{
  "hidden_size": 160,
  "balance_bias": false,
  "norm": "rmsnorm",
  "norm_eps": 1e-06,
  "beta1": 0.95,
  "batch_tokens": 65536,
  "train_tokens": 358400000
}
Below are experts of layer 2 (counted from 0) of a mixture-of-experts language model. Rows are named router (the router's row for the expert), gate (a neuron's input weights, with its number), up (a neuron's input weights, with its number), down (a neuron's output weights, with its number) and show model dimensions 0-159. Each number is 50 + 10 x the weight over its row's rms, rounded and kept within 0 to 99.
After each expert's rows: "comes after" lists some tokens at least twice as common just before its tokens as in all text; "comes before" lists some tokens at least twice as common just after its tokens as in all text. This comes from a sample of Wikipedia text that the model never trained on. Tokens count by the router's weight.

# expert 3
router:27 51 26 55 65 55 55 48 38 55 44 45 48 51 73 38 43 53 52 53 53 37 52 44 55 48 58 60 45 42 46 44 47 48 59 68 38 39 47 50 58 46 64 52 41 59 45 58 44 38 48 43 44 52 61 30 37 42 50 59 48 38 43 39 35 43 39 48 45 37 39 45 59 57 38 49 49 65 32 28 40 40 40 54 49 45 52 43 50 43 55 48 45 54 67 18 77 50 49 41 46 50 66 58 60 60 49 53 40 43 43 26 60 45 38 56 32 36 60 55 60 46 69 47 51 71 59 51 29 41 33 50 45 53 48 57 53 44 40 34 64 61 45 37 60 47 54 50 48 57 37 52 59 58 44 48 59 54 54 57
gate1:55 32 50 59 67 68 53 72 44 46 48 61 50 58 57 63 47 49 60 49 62 55 53 44 53 57 68 53 56 55 37 50 54 51 48 39 53 51 47 53 28 51 45 44 40 39 44 53 33 42 61 36 49 51 31 50 68 39 33 51 51 33 45 49 37 47 61 54 47 59 43 51 39 46 56 51 58 53 40 42 55 46 65 64 50 53 49 38 52 34 46 50 53 50 55 48 49 32 60 52 50 49 39 58 54 57 37 40 76 30 37 30 60 55 49 70 31 36 57 71 24 28 53 50 50 74 58 53 60 32 54 46 38 59 58 49 56 39 52 50 53 51 35 48 54 51 45 51 51 34 59 42 63 45 62 49 55 63 55 49
up1:46 35 48 48 57 52 59 61 44 37 47 50 48 65 64 56 44 49 27 64 53 69 46 40 48 43 47 21 42 55 50 62 50 46 46 40 50 59 35 63 44 43 51 47 62 53 58 49 51 52 50 50 33 51 57 44 70 38 50 51 48 49 49 35 51 49 51 44 24 53 40 52 39 50 76 52 55 72 50 45 45 59 45 56 51 45 51 43 59 36 69 70 70 42 47 38 50 51 45 48 62 51 16 48 47 49 43 55 59 72 57 42 46 51 44 72 45 28 49 49 39 26 55 56 43 44 47 47 58 50 43 67 49 50 52 49 49 41 59 37 56 50 41 50 37 69 63 56 34 50 50 45 45 48 62 62 50 59 44 50
down1:78 44 41 55 52 35 69 48 49 71 45 45 70 61 37 44 41 53 53 45 54 63 55 52 48 59 56 57 42 53 33 51 42 37 49 55 42 45 50 45 51 47 56 35 35 32 66 62 52 65 44 56 67 54 34 41 50 45 60 37 56 53 50 50 40 71 56 45 49 46 46 51 51 50 41 45 50 55 44 42 53 60 65 38 61 50 45 62 64 35 56 52 46 44 46 42 54 29 39 50 53 62 56 43 61 41 36 42 44 49 58 47 54 43 54 59 36 35 34 60 49 39 51 51 55 45 52 54 46 47 57 70 51 52 47 50 59 52 49 75 42 67 53 59 70 53 28 57 55 21 42 53 67 44 41 60 57 46 35 75
comes after: " ", "201", "202", " (", "200", "-"
comes before: " |", ".", "–", ",", "th", ".S"

# expert 12
router:41 49 43 36 55 61 53 54 31 51 52 33 49 53 41 56 51 77 37 63 59 50 38 61 39 30 45 73 53 35 39 71 60 48 31 49 41 40 65 48 62 59 38 48 45 50 46 41 38 47 43 59 34 45 59 62 56 48 46 39 46 38 57 38 51 58 41 42 39 55 34 47 61 52 35 45 48 53 24 53 45 53 52 44 52 62 51 54 39 59 55 70 59 53 44 48 45 45 54 61 57 30 48 51 60 65 49 46 39 66 44 50 54 30 54 49 40 63 56 45 65 68 47 77 56 58 45 61 42 47 50 46 49 62 41 54 47 62 48 41 67 36 52 36 73 50 48 52 42 63 53 59 44 48 44 51 59 49 48 56
gate0:57 56 47 42 78 49 48 43 51 53 44 59 70 65 63 58 57 59 51 49 49 54 61 59 46 52 41 37 41 77 37 45 38 29 50 58 31 62 60 38 56 79 53 63 52 64 51 49 50 49 54 61 49 39 46 13 50 52 39 66 52 72 52 50 51 21 59 47 46 55 47 47 52 49 49 60 34 44 52 53 45 49 60 71 49 43 32 48 33 61 51 50 71 54 55 48 61 46 52 51 50 56 51 53 43 47 32 35 37 52 45 49 67 54 52 53 52 50 47 61 57 49 63 47 50 46 53 49 67 56 37 50 59 52 38 55 29 46 53 51 49 39 52 58 48 54 46 63 51 71 50 54 56 44 46 54 50 53 54 44
up0:48 50 55 48 50 47 32 33 50 43 47 56 42 36 34 46 38 42 48 60 54 41 38 50 49 45 39 50 49 50 59 45 50 46 37 53 54 53 46 42 62 51 79 28 34 35 45 56 51 50 47 33 38 46 61 47 59 50 62 58 54 37 66 53 51 79 52 57 58 63 39 45 58 56 63 36 49 50 54 19 40 33 48 54 42 49 60 56 59 47 51 48 55 47 41 55 38 35 42 52 50 35 51 51 56 45 46 44 46 31 36 43 75 49 54 52 47 39 41 54 51 29 50 46 36 51 43 48 58 42 51 45 46 52 62 60 62 39 54 43 32 55 58 51 67 42 25 43 48 51 64 55 23 40 49 49 51 74 50 51
down0:48 53 53 34 37 57 51 45 49 51 64 60 35 52 33 45 53 50 50 45 50 55 36 46 51 58 50 55 51 42 53 43 49 59 43 69 48 48 39 59 53 51 58 50 46 56 63 44 53 49 52 42 51 63 74 55 42 52 90 51 47 49 50 57 49 67 47 46 48 58 41 48 34 46 57 54 48 48 50 47 37 33 44 39 48 49 54 69 60 42 45 66 51 59 39 40 53 43 74 43 64 25 59 47 65 48 39 55 53 41 51 68 43 67 68 50 55 46 52 53 67 46 35 50 63 64 36 52 44 41 36 64 48 49 65 72 56 54 31 54 58 62 50 45 48 47 56 51 75 60 47 54 30 28 61 50 50 53 47 51
comes after: " ", ".", "-", "–", "ell", "u"
comes before: " |", ",", ".", "%", ";", " |\n"

# expert 39
router:51 46 54 45 43 45 37 60 41 57 60 50 53 30 50 40 43 48 65 44 56 55 47 36 58 37 64 49 46 65 64 53 50 48 44 54 42 66 78 47 46 59 36 52 52 45 44 56 43 61 56 54 44 65 37 52 45 37 55 48 53 40 60 57 61 46 61 71 46 36 68 56 65 51 34 38 45 23 65 53 47 48 56 58 57 42 47 35 53 57 50 45 37 46 46 45 51 70 66 41 48 42 59 64 57 34 40 53 48 67 58 62 52 28 46 57 61 60 49 58 63 53 47 49 43 44 48 60 36 56 39 55 55 34 67 51 52 60 57 49 39 51 53 62 37 53 28 44 55 57 48 44 70 29 45 60 50 57 25 51
gate1:56 31 50 50 38 40 42 48 62 61 54 37 50 65 41 44 51 50 47 42 43 28 53 50 31 33 55 40 41 61 54 50 41 48 47 52 36 31 51 47 50 50 58 40 42 58 37 53 59 47 50 53 64 49 45 55 39 53 53 49 48 62 53 51 53 43 51 51 52 59 49 56 54 52 55 51 36 54 50 44 43 55 60 43 49 76 46 38 48 48 45 52 39 52 66 52 47 51 50 50 47 52 63 37 54 44 31 28 51 65 54 51 51 50 54 48 54 48 54 60 51 39 50 70 94 55 53 51 53 48 48 30 43 60 63 74 55 53 39 45 50 52 38 82 40 72 49 48 44 50 54 58 65 56 36 50 27 26 50 59
up1:54 45 51 50 42 48 49 48 53 51 44 25 30 63 51 35 55 43 49 47 40 53 53 51 48 44 46 43 51 59 47 48 50 50 50 57 39 50 45 51 54 50 53 37 49 64 42 54 79 52 62 50 51 55 45 64 41 53 51 44 52 40 32 50 50 53 46 50 46 52 49 46 58 53 43 38 35 61 55 20 59 57 50 55 38 55 42 35 53 43 32 50 27 52 70 46 40 51 57 50 40 35 50 43 60 48 25 45 47 39 58 46 46 73 55 50 62 45 53 51 51 30 47 52 96 48 49 50 61 48 57 48 45 47 48 54 51 54 52 53 52 56 40 88 56 51 52 55 45 50 50 64 47 47 38 49 47 27 34 56
down1:37 37 34 55 66 49 57 44 67 34 50 51 54 64 67 47 51 69 31 47 43 44 49 43 33 51 49 55 75 45 61 39 49 61 54 40 43 35 38 29 54 51 50 54 50 41 50 44 49 47 49 32 60 50 51 51 44 32 66 58 49 47 60 86 50 48 49 53 47 47 43 50 63 53 48 49 60 44 51 43 56 51 41 62 60 40 47 49 60 60 61 49 56 41 55 22 52 57 53 58 52 51 68 64 59 46 56 61 35 23 50 67 62 38 42 62 29 68 49 42 37 49 55 58 51 45 37 49 51 64 51 49 42 65 52 61 49 52 55 50 50 64 49 60 55 51 52 43 41 40 42 58 51 49 58 38 41 58 31 57
comes after: "0", ")", "1", "2", "3", "4"
comes before: " ", " —", " −", " +", " list", " W"

# expert 14
router:35 42 33 44 75 42 53 63 38 41 37 37 31 51 40 45 43 56 38 46 56 45 52 50 30 62 54 38 36 31 39 61 71 46 51 53 59 51 47 61 48 47 37 58 69 44 44 46 57 50 42 40 51 53 53 58 70 55 43 37 70 56 62 49 59 49 63 61 57 48 54 66 54 49 51 56 59 76 58 58 43 36 49 57 60 56 46 51 45 53 48 61 46 40 50 37 63 44 45 30 63 21 69 53 47 53 60 60 52 36 54 60 50 42 47 52 50 68 54 61 49 48 51 57 52 44 56 54 60 47 39 52 39 54 48 50 58 52 43 49 29 40 36 52 57 48 46 40 54 40 34 48 29 68 36 45 53 58 39 43
gate0:51 35 44 39 52 25 52 49 65 48 45 51 48 52 39 42 59 48 38 66 45 56 56 59 50 50 50 58 34 50 42 57 45 37 51 62 54 50 34 53 51 43 46 49 50 51 49 49 50 60 30 57 53 52 50 53 51 36 57 53 50 47 53 50 31 81 52 47 52 84 56 47 53 48 53 50 32 54 50 52 55 36 48 54 31 46 58 44 59 49 51 53 50 49 65 70 50 47 49 49 51 24 53 51 62 48 52 55 54 50 49 59 58 41 49 54 54 92 51 47 57 43 49 29 49 43 62 33 43 44 59 46 56 55 15 44 56 50 29 56 46 41 51 64 43 49 43 51 57 40 58 51 60 35 26 54 52 50 43 43
up0:51 67 50 47 44 38 51 50 46 49 62 50 51 41 58 48 49 49 36 42 41 50 53 47 48 51 53 29 53 47 61 60 50 52 32 50 54 47 33 47 44 41 49 59 54 48 49 56 39 46 49 53 48 39 37 54 57 51 43 49 77 69 45 50 53 48 49 47 47 45 48 49 47 42 54 45 64 49 56 48 55 40 68 50 35 66 57 50 55 47 53 40 45 63 48 50 50 37 50 26 49 44 42 62 50 50 43 50 65 50 49 69 31 74 50 54 32 52 57 34 61 52 45 56 45 50 49 71 16 48 50 50 55 62 51 46 53 67 48 80 56 42 52 60 40 50 52 27 81 29 41 45 51 29 50 44 53 37 46 31
down0:49 55 37 42 58 47 35 54 67 52 50 51 37 81 56 41 51 69 49 50 59 47 41 53 60 41 47 33 51 45 31 42 65 50 54 47 43 45 48 63 52 49 47 62 58 58 51 45 69 42 51 50 56 35 56 50 38 53 50 48 69 60 72 54 60 53 66 52 53 51 34 49 54 50 53 49 56 61 82 49 50 48 49 59 68 53 40 51 30 52 50 47 36 50 39 35 49 51 55 48 56 50 50 66 58 52 50 41 48 59 70 56 39 32 49 38 32 49 32 54 42 50 35 58 53 38 49 48 38 48 45 81 49 45 47 44 56 80 41 47 45 53 56 53 42 63 54 50 49 43 58 65 51 58 69 52 58 36 42 53
comes after: " ", "–", " the", "°", "′", " ("
comes before: " |", ".", ",", "–", ";", " |\n"

# expert 28
router:33 51 55 46 64 46 58 55 54 52 46 41 71 54 51 64 52 62 55 59 47 51 65 56 22 46 45 40 41 48 64 41 66 55 64 45 66 47 58 26 58 43 56 51 62 42 46 57 48 51 46 44 45 48 46 49 71 48 44 19 47 49 58 58 66 55 65 48 41 49 56 53 43 34 50 47 59 51 46 66 54 63 40 63 22 44 45 42 43 53 56 43 53 39 44 59 61 47 48 40 57 57 68 44 53 45 56 42 49 62 62 79 56 45 56 30 47 51 41 56 37 61 63 58 49 62 50 52 47 62 51 36 33 57 50 58 50 64 34 33 46 56 60 47 63 39 59 65 48 43 63 45 50 35 44 45 48 55 35 52
gate0:43 54 44 49 49 55 20 79 55 62 55 23 34 59 44 40 79 51 49 48 60 60 52 48 48 38 37 47 50 62 55 51 59 27 54 46 44 62 51 56 43 52 64 25 59 48 49 57 44 42 56 50 48 50 42 41 52 52 56 44 35 48 50 67 45 48 50 49 45 54 48 53 48 57 46 48 50 49 54 56 62 47 51 40 39 37 52 49 49 47 60 50 56 51 45 56 44 37 44 57 40 73 53 61 51 48 41 47 48 44 50 58 49 83 71 78 29 52 47 58 48 55 48 54 49 41 44 47 61 47 59 38 50 33 45 62 56 40 48 72 48 47 44 55 43 54 56 69 60 64 48 51 52 39 44 70 48 69 46 52
up0:49 54 60 65 51 58 44 56 51 57 38 56 44 51 50 57 21 62 25 36 65 40 45 50 50 49 59 50 41 48 44 65 49 50 50 55 39 39 71 52 63 44 54 59 69 59 62 49 41 51 67 60 63 55 52 67 57 68 48 50 41 27 50 37 50 45 77 53 51 49 54 42 59 53 54 44 52 48 51 49 41 37 50 53 40 41 46 51 34 68 49 50 56 58 46 61 23 46 71 32 50 43 44 49 50 42 47 52 38 47 78 49 57 48 39 48 46 49 38 49 55 56 45 58 49 49 37 55 36 41 69 56 43 61 49 49 49 50 51 39 79 61 50 45 49 54 23 45 57 50 48 46 59 50 46 35 51 63 41 56
down0:63 40 50 54 50 48 43 47 49 60 35 49 49 28 54 46 68 69 49 53 58 69 42 52 35 30 57 60 84 33 58 52 51 43 47 52 31 35 62 49 42 65 59 26 59 51 45 52 57 65 66 32 40 45 49 45 56 51 56 45 65 45 57 45 50 66 60 69 47 48 54 21 52 56 58 50 48 42 49 70 66 55 46 49 49 46 49 54 27 44 58 26 65 55 33 43 46 57 52 35 64 50 49 51 47 32 49 47 49 51 47 43 51 49 47 42 46 47 55 48 39 39 54 50 38 45 50 58 51 49 70 50 49 39 40 49 53 55 50 34 38 50 48 52 49 53 33 45 43 51 47 36 49 61 48 53 48 38 30 50
comes after: " ", " R", "G", " G", " N", " ("
comes before: " |", "8", "9", "0", "2", "7"

# expert 23
router:60 71 64 44 50 53 64 42 48 40 34 38 55 53 51 62 39 42 64 57 43 67 38 43 32 54 41 34 37 47 48 58 69 63 44 49 54 43 40 58 48 44 19 51 42 47 53 43 54 53 58 38 59 43 60 40 68 69 42 40 45 75 54 52 55 53 49 52 63 45 57 55 69 41 45 48 38 51 34 57 73 55 61 38 31 46 39 55 38 52 52 60 65 29 39 64 39 34 49 47 53 44 46 52 52 59 42 33 49 48 41 33 59 46 38 39 37 40 54 49 46 45 44 49 41 47 57 72 33 53 64 46 51 50 51 37 56 50 48 49 47 54 44 31 57 39 48 52 49 38 50 53 53 42 45 57 62 37 52 55
gate0:66 52 51 44 48 53 53 52 49 51 61 45 55 50 58 46 47 40 97 59 53 51 42 38 52 44 54 70 69 38 51 46 53 51 60 60 46 42 60 43 34 51 44 50 36 50 51 45 41 69 49 75 51 39 40 49 56 48 33 51 71 59 44 48 49 29 45 47 57 48 48 44 59 54 53 43 69 42 49 50 61 48 50 57 33 51 46 57 46 43 59 50 47 55 68 60 50 52 58 54 53 56 49 47 51 45 16 51 40 54 48 49 73 55 38 49 43 57 60 40 63 51 58 51 50 43 47 45 54 69 51 51 55 41 65 56 50 52 35 38 54 62 49 49 63 53 35 53 50 28 54 48 34 43 39 43 75 50 32 52
up0:42 49 36 50 52 34 49 46 46 67 47 48 61 55 59 52 49 55 54 54 44 52 36 52 54 64 50 49 46 73 50 40 45 34 50 51 49 50 56 39 52 59 63 42 50 34 50 62 50 70 63 52 50 62 50 57 54 51 34 54 52 54 50 57 51 53 61 47 56 41 35 47 64 64 49 31 61 44 41 60 50 30 65 73 45 54 36 49 43 45 41 48 55 54 50 71 50 40 63 47 78 54 53 40 49 40 56 51 33 45 48 75 70 49 19 33 48 73 74 52 50 47 47 35 70 41 34 58 43 50 52 48 49 48 56 66 44 41 38 56 50 49 51 49 56 44 49 47 41 50 55 45 39 50 75 51 65 58 50 48
down0:51 48 53 44 58 53 65 37 33 54 48 53 69 37 50 57 31 46 48 47 31 52 60 68 39 59 45 51 46 34 32 59 72 61 60 63 48 39 51 42 74 31 41 64 35 52 32 56 48 45 58 50 59 47 51 46 42 40 53 41 58 47 47 29 35 55 52 64 44 54 55 54 65 38 38 64 37 49 50 58 47 49 46 49 36 48 53 52 55 73 32 35 48 64 58 48 64 55 51 52 49 46 65 60 42 54 35 57 36 52 37 51 50 49 47 63 81 47 64 35 42 47 57 50 51 38 45 60 56 59 49 41 52 54 51 39 50 47 36 53 29 51 41 52 64 55 45 50 50 56 57 56 48 42 54 51 74 52 43 60
comes after: " ", " U", "–", "0", "6", "8"
comes before: " |", ".", " of", "\n", ":", ")"

# expert 44
router:54 58 38 49 48 54 56 47 58 65 34 52 66 51 47 56 64 42 59 56 59 56 51 58 51 40 54 60 43 65 57 45 39 49 40 57 55 45 70 52 35 39 50 72 60 51 56 43 65 36 65 24 63 53 61 56 46 64 60 40 51 44 61 68 47 43 46 51 50 44 36 46 39 65 59 59 51 55 49 41 50 40 37 43 38 59 50 41 40 62 60 41 43 40 59 51 59 45 34 43 32 62 38 44 36 54 51 55 75 40 62 53 64 65 54 39 49 32 50 48 48 54 39 30 48 70 35 52 60 47 61 52 50 44 53 54 54 69 39 44 32 60 49 54 37 57 56 53 46 54 59 37 55 25 70 50 42 44 47 51
gate1:59 38 35 43 47 50 51 53 64 58 63 51 59 50 42 45 58 50 48 54 60 42 59 64 50 40 78 47 51 47 26 44 66 54 70 39 59 58 49 50 56 48 47 47 53 56 60 24 51 49 34 59 67 51 44 50 56 51 28 50 46 35 49 51 47 66 48 49 59 49 41 53 69 72 57 42 46 47 53 48 50 40 55 50 51 75 36 50 22 45 51 46 37 71 52 60 52 46 58 47 52 47 27 51 67 58 29 56 49 47 53 51 51 54 60 56 48 50 53 45 43 67 51 52 49 52 37 55 44 50 62 54 60 59 45 57 46 31 45 39 53 49 56 49 69 29 41 49 42 35 80 58 46 38 50 51 48 50 37 49
up1:50 53 49 60 49 41 44 51 53 23 38 41 53 45 47 67 64 52 61 58 52 44 50 60 52 57 45 48 54 49 46 42 30 36 49 41 46 39 48 54 46 68 57 49 63 51 53 43 37 38 57 49 69 39 49 57 67 61 43 53 44 32 65 49 31 50 58 59 46 58 43 45 39 51 52 64 53 41 42 56 49 58 47 46 54 65 56 42 50 83 45 56 35 47 40 44 63 26 46 55 50 53 73 62 39 49 52 58 43 45 31 48 50 56 19 53 44 58 52 46 42 45 61 42 49 47 50 50 30 41 57 37 48 75 47 48 49 50 46 48 55 50 51 46 42 47 44 51 14 49 47 51 49 46 60 41 71 52 54 64
down1:81 51 53 47 50 39 47 50 47 58 55 50 59 50 50 46 47 47 48 45 49 58 33 55 69 27 52 50 50 49 48 51 25 51 60 56 50 54 34 59 53 47 38 32 47 54 66 29 51 55 49 50 33 36 56 51 47 66 50 59 47 60 51 61 41 52 43 58 51 45 48 15 56 32 37 39 46 51 56 41 43 49 33 55 47 50 44 34 26 65 63 58 47 54 19 34 49 50 41 42 69 50 36 53 51 44 51 58 41 51 56 50 48 52 57 45 45 52 36 54 46 55 46 42 47 48 37 49 50 35 60 54 45 60 50 64 35 47 24 46 54 38 62 41 46 48 49 64 52 48 50 72 49 53 34 62 41 53 45 50
comes after: " B", " ", "B", "1", " b", " F"
comes before: "|", ")", "t", "U", " School", "l"

# expert 6
router:50 64 59 56 53 44 58 33 75 33 47 63 42 35 47 57 55 49 38 36 39 31 53 31 39 49 43 19 48 57 45 47 41 41 39 50 52 44 55 59 42 44 38 60 53 52 60 37 64 53 58 48 55 50 46 55 46 33 50 39 69 28 53 42 50 59 68 43 39 57 46 68 52 39 45 53 56 45 37 41 43 66 65 46 41 42 50 41 50 54 44 63 52 47 54 51 54 57 46 74 60 72 59 56 44 52 50 54 41 41 44 51 31 46 48 33 42 45 57 65 51 31 56 44 55 53 48 47 53 31 61 53 49 68 73 44 45 39 57 57 79 47 50 50 47 39 59 47 62 50 53 53 59 53 40 45 48 48 57 52
gate0:70 51 33 48 65 46 62 63 62 50 40 61 49 54 55 57 53 40 44 30 42 46 65 46 41 50 38 42 68 51 36 34 50 36 49 48 55 59 47 67 52 28 65 43 31 74 60 47 54 73 70 43 48 43 39 54 57 36 41 50 64 43 54 52 49 56 50 46 61 48 49 48 55 53 47 60 25 48 48 71 52 41 53 46 50 53 29 49 56 55 51 51 62 65 48 41 49 54 49 52 58 51 41 51 58 60 43 54 50 45 42 76 60 09 63 46 37 45 59 44 54 40 34 46 39 67 52 40 63 46 39 49 40 52 43 55 54 41 43 52 54 58 59 55 46 48 57 50 48 49 51 54 54 50 50 42 43 45 53 34
up0:47 54 31 40 54 52 54 50 58 49 55 58 41 43 41 43 50 50 50 41 43 62 51 49 53 61 68 53 49 42 42 28 37 50 45 60 42 59 35 62 45 52 50 38 47 55 61 46 42 47 53 30 54 39 50 57 50 51 52 50 25 49 50 38 34 38 48 62 68 54 50 42 35 55 44 60 58 49 47 50 59 52 58 78 52 33 51 63 49 59 57 51 70 59 81 53 51 71 44 54 41 50 46 52 49 62 46 50 61 48 44 47 40 34 08 45 56 50 50 55 64 50 53 50 49 37 46 47 38 64 26 50 51 57 45 51 40 58 53 47 57 48 45 52 45 31 46 57 38 62 26 37 50 40 45 39 45 57 54 41
down0:44 36 48 66 59 42 53 34 42 44 36 49 35 41 48 52 64 51 43 33 48 50 44 72 48 53 50 57 54 48 65 47 45 53 62 70 61 50 52 48 50 49 57 58 50 58 27 44 40 44 41 57 51 50 46 33 26 51 45 56 52 57 76 37 56 62 52 33 55 48 54 59 40 66 53 55 39 70 55 54 62 62 38 39 42 55 22 43 24 52 45 40 60 35 47 52 39 56 60 50 56 36 52 52 40 52 43 51 49 36 59 41 22 51 49 44 41 53 41 52 66 48 52 40 50 50 36 43 41 49 40 46 46 68 57 49 44 54 65 43 59 41 63 49 36 57 46 47 52 48 52 48 47 55 53 26 66 55 36 38
comes after: " the", " was", " be", " were", " been", " The"
comes before: " of", " by", " in", " to", ":", " for"

# expert 41
router:67 51 43 55 37 50 53 63 46 64 40 38 57 41 43 50 41 40 50 42 38 58 46 47 42 32 45 67 45 49 44 54 50 59 41 42 37 66 56 41 55 50 40 66 43 51 48 74 49 58 43 57 72 57 37 59 40 43 41 42 42 61 67 38 51 34 49 40 63 63 55 47 73 43 66 54 65 57 40 58 43 28 34 45 57 48 41 46 40 29 34 46 43 59 56 58 76 47 60 48 40 38 50 42 62 56 49 42 56 59 47 67 51 51 55 45 62 52 37 64 45 49 71 49 63 56 39 51 52 45 57 65 45 56 57 60 38 40 35 45 37 49 66 52 63 58 41 62 59 58 50 48 53 46 34 53 62 43 56 41
gate1:63 47 43 65 55 50 57 70 48 48 51 63 49 55 49 54 51 60 47 52 59 54 64 56 50 41 49 43 49 85 48 37 49 23 53 53 61 57 38 37 63 67 41 48 42 63 58 56 46 50 65 52 50 38 41 50 40 34 27 56 63 54 42 16 48 34 50 49 67 47 54 37 50 64 52 47 52 50 50 46 63 45 50 57 54 56 42 47 62 49 44 37 41 50 48 46 63 44 56 58 46 46 36 27 53 55 45 50 48 37 33 54 48 66 53 42 41 62 57 55 29 53 49 58 41 46 44 46 50 47 45 53 48 36 45 57 65 27 45 65 41 49 53 52 53 23 46 45 55 54 65 50 45 53 47 46 75 55 50 60
up1:39 56 53 52 80 46 36 44 48 56 40 43 46 49 41 51 49 39 50 53 44 44 59 76 53 54 32 51 56 48 47 50 65 56 44 52 22 52 50 61 53 49 39 50 56 48 31 45 55 51 56 28 50 55 50 41 44 51 49 44 51 60 18 80 31 54 52 38 25 55 46 70 46 44 52 58 35 39 57 50 56 48 51 53 48 39 71 49 61 48 48 57 47 42 42 60 48 23 45 50 63 49 50 59 41 49 68 52 55 60 47 44 50 54 43 51 50 47 45 51 60 47 52 46 52 78 59 64 34 48 43 52 56 68 32 40 41 60 44 56 44 55 42 51 57 38 51 51 53 71 47 43 63 45 56 56 48 42 50 48
down1:50 54 47 46 66 47 43 46 38 49 53 65 51 35 54 40 50 50 95 42 56 56 52 51 46 44 47 51 44 24 40 35 48 52 51 40 39 47 49 48 79 65 45 45 44 48 48 49 48 51 34 41 65 70 60 41 49 40 49 58 49 27 50 56 46 56 43 54 54 60 41 54 57 49 37 62 60 71 45 41 52 46 68 44 50 51 58 54 58 40 59 48 49 48 39 51 43 51 58 46 51 64 47 49 59 43 52 47 33 59 44 17 58 46 45 64 50 47 48 53 61 54 41 58 40 38 47 35 49 41 48 45 56 57 63 50 49 50 58 62 50 49 84 44 51 56 68 65 50 44 34 45 65 48 47 48 45 57 65 52
comes after: "200", "201", "199", "202", "198", "197"
comes before: " |", "–", ",", ")", ")\n", "."

# expert 17
router:52 60 72 54 42 44 58 64 51 56 32 52 55 38 50 47 47 43 52 40 60 45 44 37 64 48 55 52 46 50 37 63 46 33 41 46 48 48 54 34 42 58 36 49 46 37 35 49 51 61 43 52 40 50 59 40 54 59 47 66 41 42 55 65 58 61 62 54 46 60 53 45 35 56 34 43 35 63 45 47 58 47 38 72 34 35 44 51 43 46 51 55 34 59 28 72 53 66 62 50 72 55 38 52 52 47 50 53 70 60 39 63 41 49 49 49 54 48 66 38 49 33 43 66 57 39 70 69 44 44 42 45 41 59 66 46 44 35 64 62 54 42 50 49 55 43 29 55 48 42 55 44 69 58 48 69 46 46 51 49
gate0:50 54 57 49 39 24 55 46 47 54 46 36 61 46 51 52 51 51 51 71 54 51 47 34 58 17 53 36 47 62 51 45 36 48 45 40 44 56 61 69 48 47 58 45 55 49 38 41 58 49 46 65 45 40 48 47 46 50 48 50 40 46 66 42 49 40 59 56 55 47 47 45 60 48 55 48 36 55 53 50 57 43 51 50 48 55 41 39 46 14 70 53 34 52 48 50 50 48 59 46 49 50 52 41 37 48 31 53 52 73 58 45 31 43 56 38 35 50 54 36 46 51 57 45 42 61 33 48 55 48 45 42 55 68 32 44 54 60 43 50 84 50 51 39 20 32 49 49 53 49 44 30 52 40 50 46 51 41 44 59
up0:52 51 46 52 41 43 41 50 55 65 50 56 48 44 42 63 36 53 57 50 51 52 48 58 57 50 35 43 50 63 59 53 48 46 46 58 46 47 53 67 51 52 46 52 59 50 30 57 50 57 50 61 50 57 41 51 52 40 21 16 47 52 45 51 43 51 57 48 53 47 48 49 57 51 49 49 59 41 40 69 56 50 33 28 43 50 50 53 71 48 53 50 32 57 53 27 42 53 51 49 51 54 48 50 46 44 54 37 78 50 50 42 32 66 64 79 50 36 65 50 56 42 51 49 45 36 48 49 23 51 44 60 38 49 26 52 51 50 58 64 42 36 49 47 47 74 61 28 53 62 46 45 42 47 32 43 37 63 46 50
down0:51 62 72 50 37 64 34 52 45 57 28 42 39 33 49 49 46 55 30 51 46 41 39 34 49 28 48 64 49 46 49 29 41 55 51 43 47 36 45 44 45 44 47 51 48 58 48 50 49 59 34 44 56 44 45 64 46 49 46 34 56 47 24 59 45 55 46 52 52 56 47 47 42 29 52 47 50 53 62 49 52 62 42 40 51 48 50 68 45 38 44 62 40 67 58 58 55 54 51 59 49 45 56 53 45 54 78 52 27 64 44 50 52 44 46 32 59 51 45 36 57 42 51 48 60 57 51 52 42 61 47 73 54 37 32 51 50 17 50 38 56 59 53 38 49 53 46 49 56 51 42 58 45 28 63 66 44 41 69 46
comes after: " the", " a", " The", " his", "'s", "The"
comes before: " of", ",", " and", " to", ".", " in"